Below are experts of layer 4 (counted from 0) of a mixture-of-experts language model. Rows are named router (the router's row for the expert), up (a neuron's input weights, with its number), down (a neuron's output weights, with its number) and show model dimensions 128-191. Each number is 200 + 40 x the weight over its row's rms, rounded and kept within 0 to 999.
After each expert's rows: a language model's description of what the expert responds to. This comes from a sample of Wikipedia text that the model never trained on.

# expert 41
router,217,208,221,263,195,150,173,106,223,237,247,197,168,152,268,243,223,219,181,220,256,167,252,234,273,89,185,194,254,263,216,211,189,124,256,256,207,177,294,242,156,236,175,215,253,215,113,173,210,217,240,178,191,226,167,213,224,183,203,152,176,189,155,160
up0,177,237,157,181,197,212,243,210,178,221,277,181,195,198,198,250,173,132,233,185,188,225,223,251,200,193,227,237,242,151,122,170,142,132,202,290,204,134,228,202,246,190,225,183,157,175,169,188,172,200,202,234,191,169,173,238,184,162,197,167,226,210,175,222
down0,241,195,263,195,127,185,209,202,218,245,227,181,185,166,221,201,258,263,166,203,147,209,211,164,148,250,274,254,143,249,230,166,156,228,164,117,222,264,160,180,217,143,263,201,240,186,167,209,141,219,223,185,191,234,214,220,227,207,144,233,193,209,186,177
up1,203,254,155,262,193,165,155,223,169,178,246,193,213,278,177,202,242,149,176,114,216,247,188,239,187,250,235,195,243,190,182,231,250,249,217,141,207,251,194,158,188,150,179,219,221,233,195,206,181,151,244,195,213,199,226,222,181,211,202,214,157,279,215,240
down1,167,147,153,211,219,175,159,162,216,259,178,179,238,202,159,121,189,214,207,310,224,219,221,224,266,210,194,220,234,177,213,228,227,199,204,308,218,180,226,160,191,236,183,182,243,222,164,217,213,179,185,208,146,186,196,212,181,192,184,237,190,210,208,140
Description: Colons, pipes, spaces, dashes and periods between numbers in tables and scores, such as 8:29, track times, "vs", "+".

# expert 63
router,149,223,156,231,157,173,225,233,217,207,140,185,237,165,213,146,170,240,180,185,150,248,228,172,232,210,192,202,138,207,209,262,213,227,209,220,192,220,202,239,182,220,146,207,211,180,161,171,178,252,213,178,178,171,276,240,214,255,156,226,229,234,222,212
up0,221,189,284,223,148,208,206,178,225,217,240,214,208,184,193,283,133,268,250,158,166,234,204,217,124,204,204,221,155,156,232,204,204,39,191,198,268,208,170,142,201,247,215,226,199,246,219,216,229,200,245,266,199,187,182,174,244,176,160,210,191,192,224,242
down0,238,165,213,214,254,194,181,231,165,79,170,220,121,174,223,264,285,195,216,219,186,173,174,213,156,194,137,175,191,138,210,281,241,236,198,176,295,278,199,263,221,137,227,238,208,197,196,191,227,154,248,173,209,162,180,200,196,253,170,240,160,247,251,140
up1,153,152,262,229,229,179,183,165,191,206,158,208,280,153,232,166,172,137,206,201,174,193,189,171,223,165,224,234,188,235,212,157,200,247,183,146,241,224,164,196,211,168,250,171,160,189,180,213,185,184,168,238,163,140,204,217,247,206,215,163,216,251,158,236
down1,163,202,200,111,145,199,195,268,161,227,215,207,202,268,118,241,219,194,220,276,248,170,273,182,242,249,197,196,209,207,222,269,215,188,197,234,314,208,215,233,250,219,179,253,172,254,221,141,224,178,270,231,155,154,199,200,146,110,159,201,233,225,183,218
Description: Inner and final pieces of Arabic, South Asian and Slavic personal names, such as Abdulaziz, Khan, Singh, Farková.

# expert 9
router,162,153,179,226,136,199,202,214,210,199,160,112,127,215,259,195,229,182,189,184,210,244,194,171,206,168,186,204,191,270,278,174,139,168,214,193,185,182,262,246,226,139,195,239,221,151,176,219,206,224,209,123,190,174,187,261,186,247,218,206,266,242,112,264
up0,180,147,192,219,80,219,172,199,241,181,239,183,101,210,184,214,237,196,150,167,226,149,196,223,161,220,212,180,223,208,240,270,182,156,174,206,194,245,225,168,200,197,232,130,251,167,220,237,99,188,197,184,72,141,192,170,175,171,242,286,164,242,175,191
down0,351,206,242,210,188,253,245,248,235,190,225,223,263,194,133,210,188,170,219,223,149,197,161,281,143,194,172,181,160,218,254,217,235,196,202,208,189,187,165,132,261,242,229,234,237,176,241,265,154,232,216,220,238,194,187,196,162,274,170,217,183,281,204,167
up1,282,153,171,196,153,228,130,156,225,216,165,104,166,203,207,288,267,198,193,168,163,241,162,204,184,222,190,172,194,205,145,247,173,143,168,189,218,219,222,192,172,207,197,200,144,220,182,232,188,182,246,137,226,153,244,127,247,300,234,238,241,167,140,217
down1,251,237,243,170,160,245,229,240,229,201,178,208,167,228,200,135,216,184,242,218,174,154,146,263,219,177,218,225,82,167,238,243,208,209,256,171,191,196,220,231,185,147,176,187,229,195,173,165,223,203,207,224,229,210,163,200,191,174,230,245,211,164,238,247
Description: Word pieces inside non-English personal and place names, often in sports tables, plus country codes like ESP, GER, RUS.

# expert 30
router,269,196,303,238,212,135,202,206,227,150,198,221,178,198,236,235,241,202,215,243,236,234,167,233,195,127,187,265,208,242,278,104,197,214,188,235,200,221,172,190,180,222,242,255,271,184,165,133,213,263,229,213,158,201,152,201,212,186,195,133,210,252,224,198
up3,226,172,200,169,188,239,218,217,212,194,209,202,158,199,148,144,217,160,267,278,145,210,200,195,166,221,237,218,200,201,231,202,216,267,187,181,171,173,209,179,161,131,186,182,187,190,219,195,179,178,216,110,197,157,212,224,152,283,156,182,199,239,145,171
down3,276,145,132,244,221,156,159,223,203,147,157,211,228,177,240,160,206,248,181,214,210,176,237,196,202,201,205,251,224,194,211,169,213,296,112,194,250,255,141,181,244,220,166,212,189,244,183,238,201,163,256,199,146,191,213,158,236,82,105,171,269,153,210,212
up4,198,249,216,221,195,134,246,277,167,194,172,198,222,202,181,146,230,133,155,226,202,195,176,233,172,195,177,179,219,231,194,112,170,162,218,225,190,165,232,173,258,155,181,171,206,135,199,163,150,169,250,160,176,213,233,163,146,223,240,218,200,157,191,231
down4,213,200,238,174,134,249,222,160,222,191,114,219,239,183,113,218,237,206,223,241,147,167,134,217,203,190,198,181,174,285,170,199,208,256,247,183,265,182,216,271,200,142,131,256,214,186,243,255,161,230,180,139,175,191,222,251,273,237,215,80,212,223,217,197
Description: Credit and structure tokens in film and sports articles: by after directed or led, under, as, quote marks, == headings, colons.

# expert 25
router,210,183,214,181,152,188,271,107,225,251,189,229,139,178,280,172,140,196,166,177,199,216,172,243,218,136,182,244,204,186,181,150,172,197,221,229,176,203,218,218,155,242,226,209,192,266,219,178,228,249,166,139,184,234,263,219,202,299,164,258,229,200,234,167
up0,165,173,256,252,191,262,244,179,115,151,218,183,119,222,181,192,278,156,227,194,138,166,182,221,190,201,235,207,190,282,202,254,145,179,235,193,192,94,217,219,282,203,213,250,167,200,256,152,197,183,228,182,220,226,254,147,207,184,123,202,217,174,107,205
down0,221,127,220,177,222,212,178,263,223,168,210,177,191,146,203,190,174,121,199,185,179,104,219,176,258,221,240,209,221,268,271,224,235,237,173,185,231,179,227,225,205,200,229,170,175,227,211,261,216,142,169,180,191,193,291,133,214,229,225,159,262,165,159,187
up1,215,229,195,244,211,255,183,117,199,239,196,152,233,175,310,164,121,231,264,166,229,244,203,154,331,179,247,223,216,195,196,230,229,220,221,203,176,153,210,221,215,242,108,166,211,157,177,248,203,233,166,219,180,284,222,183,204,184,107,216,200,107,150,213
down1,192,196,218,203,131,145,184,205,224,205,223,249,160,153,212,240,235,211,168,226,106,179,212,158,43,267,177,144,235,163,221,179,268,190,197,195,171,168,183,137,154,214,191,155,222,226,206,125,226,191,175,187,164,193,201,227,242,203,173,163,239,231,203,198
Description: Opening brackets and quotes before asides like born or incumbent, plus wiki heading markers such as === and ==.

# expert 6
router,172,228,181,256,147,154,185,217,256,212,213,154,174,215,237,193,250,209,193,176,188,224,224,183,232,212,151,189,115,169,222,237,215,177,243,230,226,211,179,265,203,221,124,210,254,186,197,209,137,205,218,141,185,112,216,206,224,284,186,216,295,209,218,169
up0,188,196,207,265,172,234,190,228,203,239,226,200,168,223,210,190,195,157,197,234,255,228,221,108,219,168,197,144,236,200,225,138,227,177,205,214,160,242,212,156,184,208,231,63,203,236,210,158,198,170,173,150,170,222,162,281,140,242,214,204,189,126,229,96
down0,245,263,175,247,188,227,269,210,285,212,226,246,193,200,182,182,184,231,159,184,259,193,226,144,175,191,241,270,241,256,161,116,216,235,150,215,251,146,194,144,138,216,250,194,220,226,210,220,257,201,175,190,202,235,110,227,202,184,183,167,268,213,220,135
up1,238,189,149,205,250,289,132,215,231,153,235,208,210,209,178,177,137,195,242,294,231,164,182,206,227,203,230,215,174,214,138,231,135,204,208,285,141,186,263,202,108,116,178,198,263,207,216,236,239,199,216,166,186,170,202,142,258,271,198,219,170,227,219,200
down1,243,226,252,174,161,160,248,254,236,251,235,226,254,188,221,176,136,190,168,182,245,224,161,125,185,161,259,261,217,190,180,156,193,189,169,241,239,296,241,144,149,204,210,205,145,227,195,214,246,134,141,218,204,249,178,169,165,199,199,173,218,202,206,200
Description: Final or middle pieces of proper names of people and places, such as -ity, -ville, -ington, -ance, often in lists and tables.

# expert 31
router,233,217,206,241,202,217,236,242,137,222,140,207,155,223,193,222,227,197,180,161,210,152,259,205,219,162,205,194,246,268,235,207,112,174,195,197,172,197,246,276,164,187,198,159,175,218,171,144,149,222,180,166,192,242,213,229,123,249,155,181,286,214,260,211
up0,220,203,246,175,245,194,257,242,245,151,105,243,127,143,199,150,165,225,221,210,213,177,178,193,157,219,198,208,213,141,192,216,177,185,251,190,144,104,120,211,187,224,229,215,260,233,204,232,150,126,243,161,247,257,167,186,132,266,200,244,275,204,162,231
down0,143,235,186,220,103,243,199,228,183,199,167,213,225,241,263,228,237,146,148,244,262,196,184,188,189,193,220,273,161,238,218,190,262,206,174,160,194,230,281,193,150,182,137,211,187,206,180,196,211,227,215,260,252,171,238,235,223,216,259,198,207,169,220,294
up1,145,268,193,151,230,66,218,177,187,189,165,209,207,199,245,239,239,231,238,261,196,199,200,197,197,171,148,224,216,162,193,252,240,152,224,215,215,150,208,268,152,186,219,163,257,184,219,192,154,209,176,186,201,207,98,199,201,259,179,216,220,166,161,250
down1,93,176,224,164,183,154,222,238,131,233,84,182,200,222,146,185,134,242,161,143,173,205,213,183,172,220,188,137,174,113,184,171,229,167,213,195,189,181,198,233,201,191,239,228,105,226,201,191,247,232,180,220,229,211,277,201,175,286,211,149,274,222,170,175
Description: Leading digits of numbers in tables, scores, dates and infobox values, such as squad numbers, times and coordinates.

# expert 37
router,177,248,189,190,192,212,216,185,223,239,122,140,197,181,260,159,194,203,214,162,218,227,229,222,234,184,217,225,156,237,198,150,194,202,186,189,201,218,273,256,200,136,171,142,212,132,191,203,173,247,163,167,208,179,235,222,227,174,218,139,276,279,210,193
up0,151,198,209,210,198,218,230,176,164,213,192,161,243,216,269,206,194,218,223,233,204,157,215,261,101,160,201,192,172,339,160,145,194,231,261,224,155,183,225,177,240,234,149,205,203,188,218,238,267,152,267,179,224,207,202,216,239,227,182,207,136,211,244,105
down0,139,233,262,194,191,248,205,160,180,131,254,168,192,228,241,183,254,254,249,167,259,219,202,182,243,141,137,201,288,182,181,173,187,118,216,196,143,177,217,194,175,175,201,237,144,191,171,237,233,189,197,220,252,265,229,231,129,182,288,225,191,165,113,219
up1,189,156,174,143,162,218,211,170,159,166,215,131,174,267,172,139,171,220,159,262,213,200,226,158,261,115,175,179,149,244,243,235,189,237,173,176,198,153,233,227,154,177,172,172,221,213,236,178,269,215,205,184,146,229,129,254,255,223,131,192,208,177,143,147
down1,217,234,183,210,301,180,157,206,283,210,164,166,161,229,166,187,204,195,219,160,252,228,200,275,202,227,280,203,241,161,214,153,206,189,257,191,225,251,144,165,137,222,204,191,226,199,211,130,174,212,169,219,237,159,185,226,188,136,179,183,274,173,174,194
Description: First word or opening piece of place and person names, such as San Francisco, New York, St, John.

# expert 0
router,184,261,289,162,228,159,209,105,236,226,228,227,206,161,189,240,233,208,196,202,179,137,249,210,231,153,168,287,181,179,208,237,159,188,225,262,179,228,227,204,196,231,208,189,268,162,176,128,166,217,127,228,159,238,234,231,198,265,175,101,228,219,277,186
up0,218,273,204,178,212,191,159,183,264,277,161,175,213,123,170,200,195,189,220,200,208,197,276,161,242,217,173,266,227,137,160,247,204,144,171,230,131,148,210,150,157,174,212,124,243,258,199,218,187,172,155,179,241,170,232,190,185,198,211,178,214,195,278,218
down0,221,243,177,191,250,208,234,238,228,153,148,211,143,222,282,170,167,244,328,155,258,189,202,187,230,216,195,192,188,143,69,219,139,194,159,128,236,273,180,151,216,254,175,200,207,165,260,221,164,174,161,191,195,108,180,110,161,214,195,224,229,263,248,252
up1,183,208,269,191,161,152,196,212,298,215,150,257,137,140,177,200,251,188,176,152,188,200,254,202,237,227,185,225,168,216,218,196,203,198,227,167,215,200,207,211,217,206,181,218,290,194,152,168,152,151,232,211,269,207,242,205,222,198,215,156,279,244,254,281
down1,187,158,199,126,222,185,183,202,156,219,290,190,181,152,219,162,169,209,283,257,228,213,218,226,260,205,205,184,236,232,190,176,240,146,196,263,229,222,206,194,243,237,247,197,162,163,236,178,186,196,125,207,272,135,243,169,246,170,292,232,154,197,187,202
Description: Prepositions like in, of, on, for, during, throughout, between after a noun or verb, introducing dates, places or phrases, e.g. "began in the late".

# expert 20
router,246,239,264,261,189,132,240,146,238,243,182,221,206,225,173,176,230,220,245,141,183,183,153,209,216,172,161,257,206,127,172,202,229,199,216,282,185,218,200,232,215,239,171,240,191,157,112,207,233,199,129,173,147,230,304,210,230,214,205,199,218,201,261,134
up3,232,209,179,213,217,228,205,139,192,256,198,234,194,179,172,195,194,199,192,205,155,226,193,206,273,227,233,161,120,174,253,220,178,210,208,213,182,175,250,216,229,246,188,239,231,173,190,227,302,193,173,273,211,200,201,208,203,234,213,265,160,186,257,122
down3,246,188,237,173,258,199,229,179,186,169,264,140,240,164,225,154,250,225,248,179,195,172,261,208,166,219,158,245,187,223,267,250,238,255,189,204,248,226,201,225,267,185,245,236,241,229,198,194,240,150,170,136,268,197,167,199,188,174,210,196,196,225,174,148
up4,195,195,300,260,153,221,187,213,225,257,268,194,182,140,159,141,164,131,189,182,161,213,233,210,202,201,232,214,199,174,132,221,152,260,187,237,106,234,169,215,152,240,199,229,212,194,236,182,129,228,190,173,175,147,227,178,233,229,232,210,156,245,214,116
down4,213,206,185,118,181,292,232,231,147,189,190,204,186,133,183,139,221,148,163,198,233,173,179,112,163,217,180,192,211,177,184,232,235,258,197,172,275,176,207,155,151,187,180,191,250,252,126,205,244,204,214,201,231,202,250,235,160,201,165,237,199,222,248,173
Description: Verbs and verb stems after to, not, can, or also, such as support, develop, provide, establish, often before -ed or -ing.

# expert 4
router,170,241,234,207,163,226,153,210,203,193,263,131,258,188,221,238,145,196,154,152,181,224,235,165,208,198,207,200,187,155,178,236,214,236,227,198,185,242,184,236,159,173,244,166,221,127,233,186,222,251,221,229,152,138,244,251,205,201,241,223,276,251,155,218
up0,138,304,170,212,158,232,59,167,199,129,216,230,241,248,209,209,178,234,258,205,216,177,141,201,117,164,255,206,167,177,199,134,169,215,233,159,256,238,184,200,227,217,248,159,202,228,228,266,195,195,153,194,192,206,227,198,191,244,153,201,263,199,223,158
down0,163,132,290,207,221,205,196,161,217,185,210,166,210,152,223,144,209,146,174,69,187,232,245,227,219,239,204,230,175,212,204,222,241,200,188,231,184,191,211,187,171,223,217,246,230,150,182,206,205,206,213,258,218,201,216,246,213,206,281,169,178,199,161,240
up1,249,152,254,226,254,146,253,198,165,252,231,235,280,241,215,188,92,217,235,134,100,228,214,165,254,118,167,208,244,196,283,160,220,124,257,171,184,204,203,208,194,144,187,164,201,144,277,226,175,233,176,137,170,190,192,171,158,196,221,176,225,174,208,239
down1,162,230,231,236,152,285,159,228,187,197,224,247,199,174,222,210,208,282,232,224,189,231,230,220,198,198,187,229,208,211,145,175,204,169,242,224,276,190,311,210,227,197,191,211,171,198,201,280,253,205,203,218,208,184,234,277,184,198,230,219,240,212,199,203
Description: First piece of a capitalized name or title word, often a short syllable like Is, Mac, Ma, Ac, as in Isaac, Iskia, Immaculate.

# expert 19
router,248,220,327,240,196,182,256,210,237,194,193,203,225,266,211,212,148,207,278,149,153,208,171,178,218,174,146,232,193,205,176,230,158,217,173,216,203,291,272,212,197,161,176,220,209,135,185,207,191,202,143,174,175,262,327,288,196,251,192,182,223,249,217,154
up3,244,178,229,221,236,209,191,178,179,253,179,251,155,241,230,223,155,279,204,137,271,233,272,146,207,197,215,195,271,209,173,221,184,194,137,121,194,193,184,157,149,276,200,99,228,214,193,219,175,185,156,205,207,177,274,189,199,238,148,190,223,187,159,121
down3,235,190,256,174,186,251,245,228,188,170,165,154,199,201,168,164,155,210,193,236,238,186,178,193,213,228,156,224,230,145,220,222,231,178,229,235,198,196,174,253,295,249,219,234,261,158,144,138,220,233,256,273,267,278,220,221,200,223,208,152,188,193,251,243
up4,240,169,219,257,210,166,228,214,180,183,211,255,211,181,245,253,139,202,234,158,138,191,158,233,162,161,190,220,213,199,272,211,149,192,171,182,158,208,170,190,198,235,245,256,180,256,221,241,252,222,203,233,119,254,293,152,202,197,216,210,168,225,153,170
down4,196,260,299,200,221,207,235,185,195,237,231,181,218,120,165,208,172,232,157,142,184,187,209,126,193,188,252,191,151,213,188,132,230,125,174,173,262,160,192,125,203,198,236,239,210,218,171,255,165,237,123,174,202,151,224,174,161,212,264,179,139,226,165,155
Description: Word-internal stem fragments following a short prefix piece and followed by suffixes, such as enc-od-er, er-od-ed, pe-as-antry.

# expert 51
router,237,202,233,223,176,276,239,185,131,201,110,193,243,239,219,221,185,202,159,200,214,225,225,255,258,171,161,252,161,228,194,144,196,146,176,228,185,186,219,201,199,227,185,269,192,234,176,216,236,194,182,161,216,119,203,238,154,210,164,168,233,239,225,171
up0,129,205,265,219,205,199,179,204,240,160,168,182,175,286,255,222,170,123,182,158,229,155,171,214,237,151,155,163,271,183,249,227,221,228,141,226,200,152,234,208,138,206,137,162,239,160,275,198,218,189,179,198,173,143,134,182,195,219,149,172,187,201,149,272
down0,196,154,207,88,239,235,232,210,201,176,235,190,174,203,221,119,286,193,246,221,153,183,141,188,195,243,201,197,237,228,266,210,230,110,215,163,190,206,243,145,218,160,335,168,214,259,164,249,291,185,236,186,174,234,189,206,155,172,203,196,139,260,214,129
up1,149,240,145,225,231,231,154,184,203,210,153,178,211,262,141,119,215,215,191,120,188,262,230,238,192,206,233,250,204,131,204,162,233,175,193,177,239,198,177,179,159,241,199,196,190,167,240,202,138,221,226,113,225,150,248,182,192,201,266,157,155,174,174,232
down1,185,208,275,171,216,305,195,243,136,204,146,236,216,236,227,235,253,208,159,238,168,191,207,186,181,221,173,130,193,230,191,190,171,204,186,165,174,276,223,199,242,224,234,252,229,245,176,202,177,266,226,212,156,189,100,160,147,193,163,233,200,212,129,252
Description: Pipe separators in league and election tables, between headers like GF | GA, Votes | %, and dash-filled cells.

# expert 38
router,280,192,224,208,165,238,177,147,236,197,191,237,214,234,269,230,231,185,208,182,210,240,246,207,172,140,94,215,145,300,210,152,231,132,120,201,276,223,212,240,236,195,176,237,180,217,184,227,196,246,197,168,152,195,131,240,218,218,168,161,234,233,178,146
up0,235,211,240,196,244,250,241,199,191,235,200,254,229,109,269,189,222,205,191,191,142,194,219,185,245,209,140,247,180,218,244,193,185,232,188,258,282,201,235,207,214,226,118,162,207,201,241,267,160,200,238,216,262,119,186,193,237,210,192,162,165,151,215,152
down0,225,161,201,220,295,213,192,232,208,232,275,184,136,211,207,190,223,187,186,216,176,215,158,109,251,154,135,168,274,215,190,249,122,243,221,255,217,201,194,208,220,222,203,278,231,215,217,254,187,141,159,173,169,217,204,201,228,215,197,180,203,163,234,185
up1,177,251,112,183,206,234,228,228,217,248,270,144,173,169,255,156,173,241,219,134,169,270,170,194,260,208,85,200,200,159,242,135,214,223,223,197,241,217,241,191,256,227,262,260,254,157,153,258,166,181,245,194,154,171,180,183,200,211,231,206,220,176,192,215
down1,239,155,208,228,191,155,224,158,121,192,271,203,203,114,209,156,143,252,193,218,237,191,232,187,210,163,255,176,203,168,138,122,229,221,238,223,210,247,242,253,159,181,232,238,163,189,208,196,188,238,174,219,170,133,199,170,313,175,143,166,205,144,202,214
Description: Competition, award and month words in sports results and honours lists, such as Cup, League, Championship, medal, September.

# expert 58
router,158,244,188,215,174,206,200,219,214,203,115,151,252,180,147,195,149,207,184,192,201,230,195,151,236,182,222,158,201,244,167,152,229,140,251,223,144,238,235,255,179,129,199,195,197,185,158,165,134,239,194,174,222,185,260,284,184,230,179,226,228,259,172,232
up0,205,215,146,159,213,143,224,179,107,281,168,106,311,226,188,175,249,261,209,205,154,167,186,208,196,189,207,221,243,169,216,162,249,236,234,213,220,194,170,242,158,222,250,81,212,198,207,189,178,219,184,224,180,179,197,313,168,238,179,224,210,229,143,177
down0,193,226,135,124,137,109,232,114,203,190,174,210,175,260,196,187,232,191,180,130,149,226,219,188,218,208,188,111,240,227,169,190,120,155,174,233,221,194,148,219,188,151,224,201,243,197,245,171,173,216,204,158,194,230,199,206,213,206,135,159,191,219,196,185
up1,225,222,199,221,169,227,171,248,195,240,164,170,180,278,239,290,200,217,179,188,218,166,196,188,173,154,177,235,236,190,147,160,171,162,223,200,225,242,245,234,161,168,190,207,136,177,182,156,194,149,292,191,258,163,228,215,217,216,190,153,252,176,221,255
down1,185,216,164,250,111,140,219,201,227,186,231,247,240,180,216,217,153,118,86,239,183,149,254,148,245,92,221,153,165,178,206,239,186,175,275,269,182,218,275,182,215,130,207,191,181,203,288,225,207,188,180,211,250,176,273,181,252,205,191,182,229,187,128,123
Description: Second syllable of foreign, often Spanish or Italian, names after an initial capital, like Pablo, Jacqueline, Zimbabwe, Verdugo.

# expert 40
router,196,174,239,234,234,280,249,156,206,189,193,220,149,193,215,83,242,125,200,176,219,232,215,227,253,175,184,239,167,213,240,234,258,157,211,296,240,230,176,237,138,224,216,246,202,249,187,196,189,209,184,121,195,228,234,235,120,220,233,296,160,245,273,181
up0,149,296,231,198,202,211,178,163,168,182,122,340,148,160,255,131,225,209,219,193,218,179,216,233,242,145,179,267,192,148,163,158,181,218,218,201,184,221,218,233,178,167,200,214,123,233,172,197,138,203,102,151,115,235,214,295,216,197,273,244,155,199,238,153
down0,232,234,183,224,147,202,165,118,231,214,181,144,214,194,257,253,171,102,194,208,227,223,179,301,229,292,199,139,220,216,212,173,150,166,186,144,195,312,181,164,225,196,220,176,186,172,184,174,208,234,248,253,229,171,160,219,227,204,187,156,171,257,140,197
up1,183,195,215,290,132,149,170,121,299,165,249,229,159,186,236,145,251,141,250,134,118,154,223,170,144,125,152,201,168,170,169,178,176,199,212,218,236,173,143,160,157,212,224,174,223,186,245,220,261,185,169,242,245,245,192,199,202,285,239,239,249,275,208,176
down1,226,205,196,246,327,185,263,220,143,199,177,215,197,212,277,248,253,187,139,232,151,219,212,191,169,217,152,146,214,262,231,256,195,180,255,218,239,218,258,127,262,242,159,182,187,232,234,127,158,174,196,172,193,275,227,183,203,226,231,228,276,234,167,272
Description: Field labels and values in infobox-style lists, such as Location, Genus, Coordinates, Province, Years active, plus digits and coordinates in those entries.

# expert 53
router,273,212,243,281,210,189,179,135,223,220,228,207,176,210,198,238,187,245,168,136,213,145,253,260,188,189,153,194,226,210,179,178,167,194,174,226,225,184,175,220,197,183,232,208,138,166,170,150,166,234,151,201,205,256,214,271,200,161,168,219,264,200,221,226
up0,175,118,195,230,197,228,249,220,200,220,192,175,136,279,187,248,144,160,169,169,180,181,276,264,197,208,229,175,192,213,163,164,151,125,295,214,164,277,224,188,177,174,173,179,197,168,199,209,233,217,193,115,224,181,296,257,177,204,175,192,159,218,200,164
down0,216,76,183,185,200,207,212,200,259,158,237,167,262,168,133,178,204,201,221,208,170,202,189,150,170,223,183,226,181,172,204,197,193,311,192,229,199,230,217,218,284,200,192,170,180,212,114,186,283,140,285,179,182,215,210,216,216,160,252,250,226,174,200,184
up1,202,172,148,240,175,219,203,186,184,253,211,250,256,204,263,181,231,194,105,161,140,208,148,243,197,142,221,205,222,196,133,245,200,206,188,254,177,186,196,174,199,276,183,196,205,117,191,217,217,206,170,294,215,269,227,185,253,78,250,209,221,220,190,143
down1,228,92,185,202,205,220,243,125,222,164,212,172,176,168,197,164,242,172,148,234,237,158,195,186,302,283,259,204,281,213,239,183,214,230,194,221,234,195,200,220,164,148,258,223,236,234,239,201,168,188,186,174,186,187,193,215,142,246,120,148,176,138,147,250
Description: Individual digits in years, dates, ratings and table numbers, such as the 1 in 1898, 7/10, season 2.

# expert 59
router,214,189,218,208,233,173,217,189,190,291,132,196,157,202,283,194,172,256,236,194,136,223,200,274,213,165,187,218,160,190,166,212,192,191,195,210,164,309,266,247,201,195,172,247,123,116,203,160,216,259,144,220,151,219,265,264,188,220,161,170,194,288,157,169
up0,184,180,188,180,115,152,156,232,222,229,162,184,270,284,144,157,137,166,212,188,110,189,237,202,242,200,225,240,212,160,216,110,182,182,182,194,260,219,184,174,145,228,233,206,200,129,314,170,228,245,201,159,216,220,223,154,247,152,87,175,164,174,216,177
down0,186,175,139,240,212,132,142,258,244,173,251,176,215,150,172,233,147,197,171,128,237,183,228,224,196,292,256,238,236,201,206,173,189,144,247,227,182,166,157,178,231,196,234,238,190,161,258,177,251,237,220,230,137,190,219,228,249,255,179,193,193,177,213,162
up1,205,191,203,225,99,198,270,190,129,238,202,155,155,149,189,187,172,155,218,198,142,244,232,167,188,205,128,140,215,140,224,225,197,236,203,181,121,169,260,201,234,223,233,204,198,208,174,181,165,210,228,208,190,235,228,262,210,184,178,213,268,238,201,120
down1,248,183,223,207,134,204,148,201,168,199,152,199,217,299,213,249,150,248,146,196,170,157,209,199,288,143,194,203,201,158,148,179,213,205,216,195,137,220,230,178,229,118,169,223,194,237,205,189,201,168,210,267,210,204,207,155,199,189,219,201,133,170,160,221
Description: Opening pieces of common nouns and verbs after articles, such as sp, rev, manufact, design, business, plus the pronoun it.

# expert 48
router,191,208,180,215,185,225,148,190,185,257,210,165,205,262,219,208,274,218,175,198,260,224,190,262,247,107,225,226,202,256,262,79,183,163,218,182,147,268,249,175,206,194,213,218,202,198,210,184,168,275,133,139,129,199,175,204,237,257,245,118,273,273,261,233
up0,219,236,196,243,203,220,202,183,270,151,169,258,128,269,216,262,203,239,183,204,215,240,159,283,255,223,173,202,170,201,96,197,213,136,184,186,144,311,175,159,159,189,166,176,227,278,201,206,205,183,184,233,198,179,250,229,134,191,184,148,220,237,137,279
down0,172,242,131,197,224,158,172,198,251,258,239,165,265,141,182,213,176,205,199,294,170,215,210,263,185,176,174,174,235,168,186,123,157,278,188,236,181,125,243,242,187,255,224,228,261,153,153,227,160,207,192,180,237,179,159,190,207,249,189,296,181,217,158,152
up1,219,235,189,143,200,285,237,244,242,268,174,123,229,208,195,240,180,272,192,216,237,122,229,229,281,234,220,251,221,200,164,170,193,203,138,181,158,208,160,261,156,154,178,267,184,223,212,153,217,285,256,117,202,134,276,213,244,162,188,174,157,209,231,228
down1,181,188,236,189,147,170,194,273,171,169,217,252,218,152,229,136,247,179,183,232,198,232,162,199,158,174,212,174,123,211,204,276,202,259,278,261,166,248,266,187,224,230,213,202,270,250,198,209,220,171,213,297,133,154,180,176,224,193,169,242,237,158,165,172
Description: The pipe | between cells in results tables for racing, boxing, elections, plus commas, semicolons, colons in lists.

# expert 50
router,184,252,177,221,187,163,174,196,223,219,191,161,200,181,228,185,233,236,175,170,214,252,227,209,259,212,142,191,131,185,240,237,226,219,254,247,203,205,199,259,181,197,126,159,204,169,221,191,127,251,174,159,181,115,172,235,216,261,187,165,292,273,227,207
up0,263,203,119,200,222,225,236,171,222,245,131,150,187,202,241,163,128,192,227,239,165,191,224,175,282,212,202,244,194,180,204,205,157,205,178,275,213,163,113,220,186,179,171,230,106,194,165,160,211,239,178,195,216,142,122,250,154,183,190,207,130,178,231,120
down0,171,226,179,174,237,178,165,189,193,170,183,220,195,203,190,351,220,215,220,169,168,208,170,156,183,270,162,200,155,155,223,172,205,237,248,157,265,199,238,122,226,175,144,233,171,157,233,197,292,190,259,175,241,221,181,138,148,217,160,282,194,193,205,184
up1,257,239,198,164,192,185,276,266,111,274,234,154,149,190,204,164,229,207,235,174,192,188,217,217,165,188,205,122,174,144,172,235,205,155,200,221,238,205,195,199,233,194,147,239,176,240,171,177,198,220,131,237,143,209,230,268,187,177,294,158,218,142,225,185
down1,243,164,164,153,199,187,240,236,175,166,245,212,140,226,121,183,192,192,165,144,191,216,167,181,124,246,172,165,226,257,190,137,183,271,163,183,214,193,143,221,183,165,239,213,193,226,208,181,188,164,208,153,163,208,163,219,198,198,178,201,144,215,193,249
Description: English given names, surnames and place names, or their final pieces, such as Joe, Brown, Henry, Boston, -ley.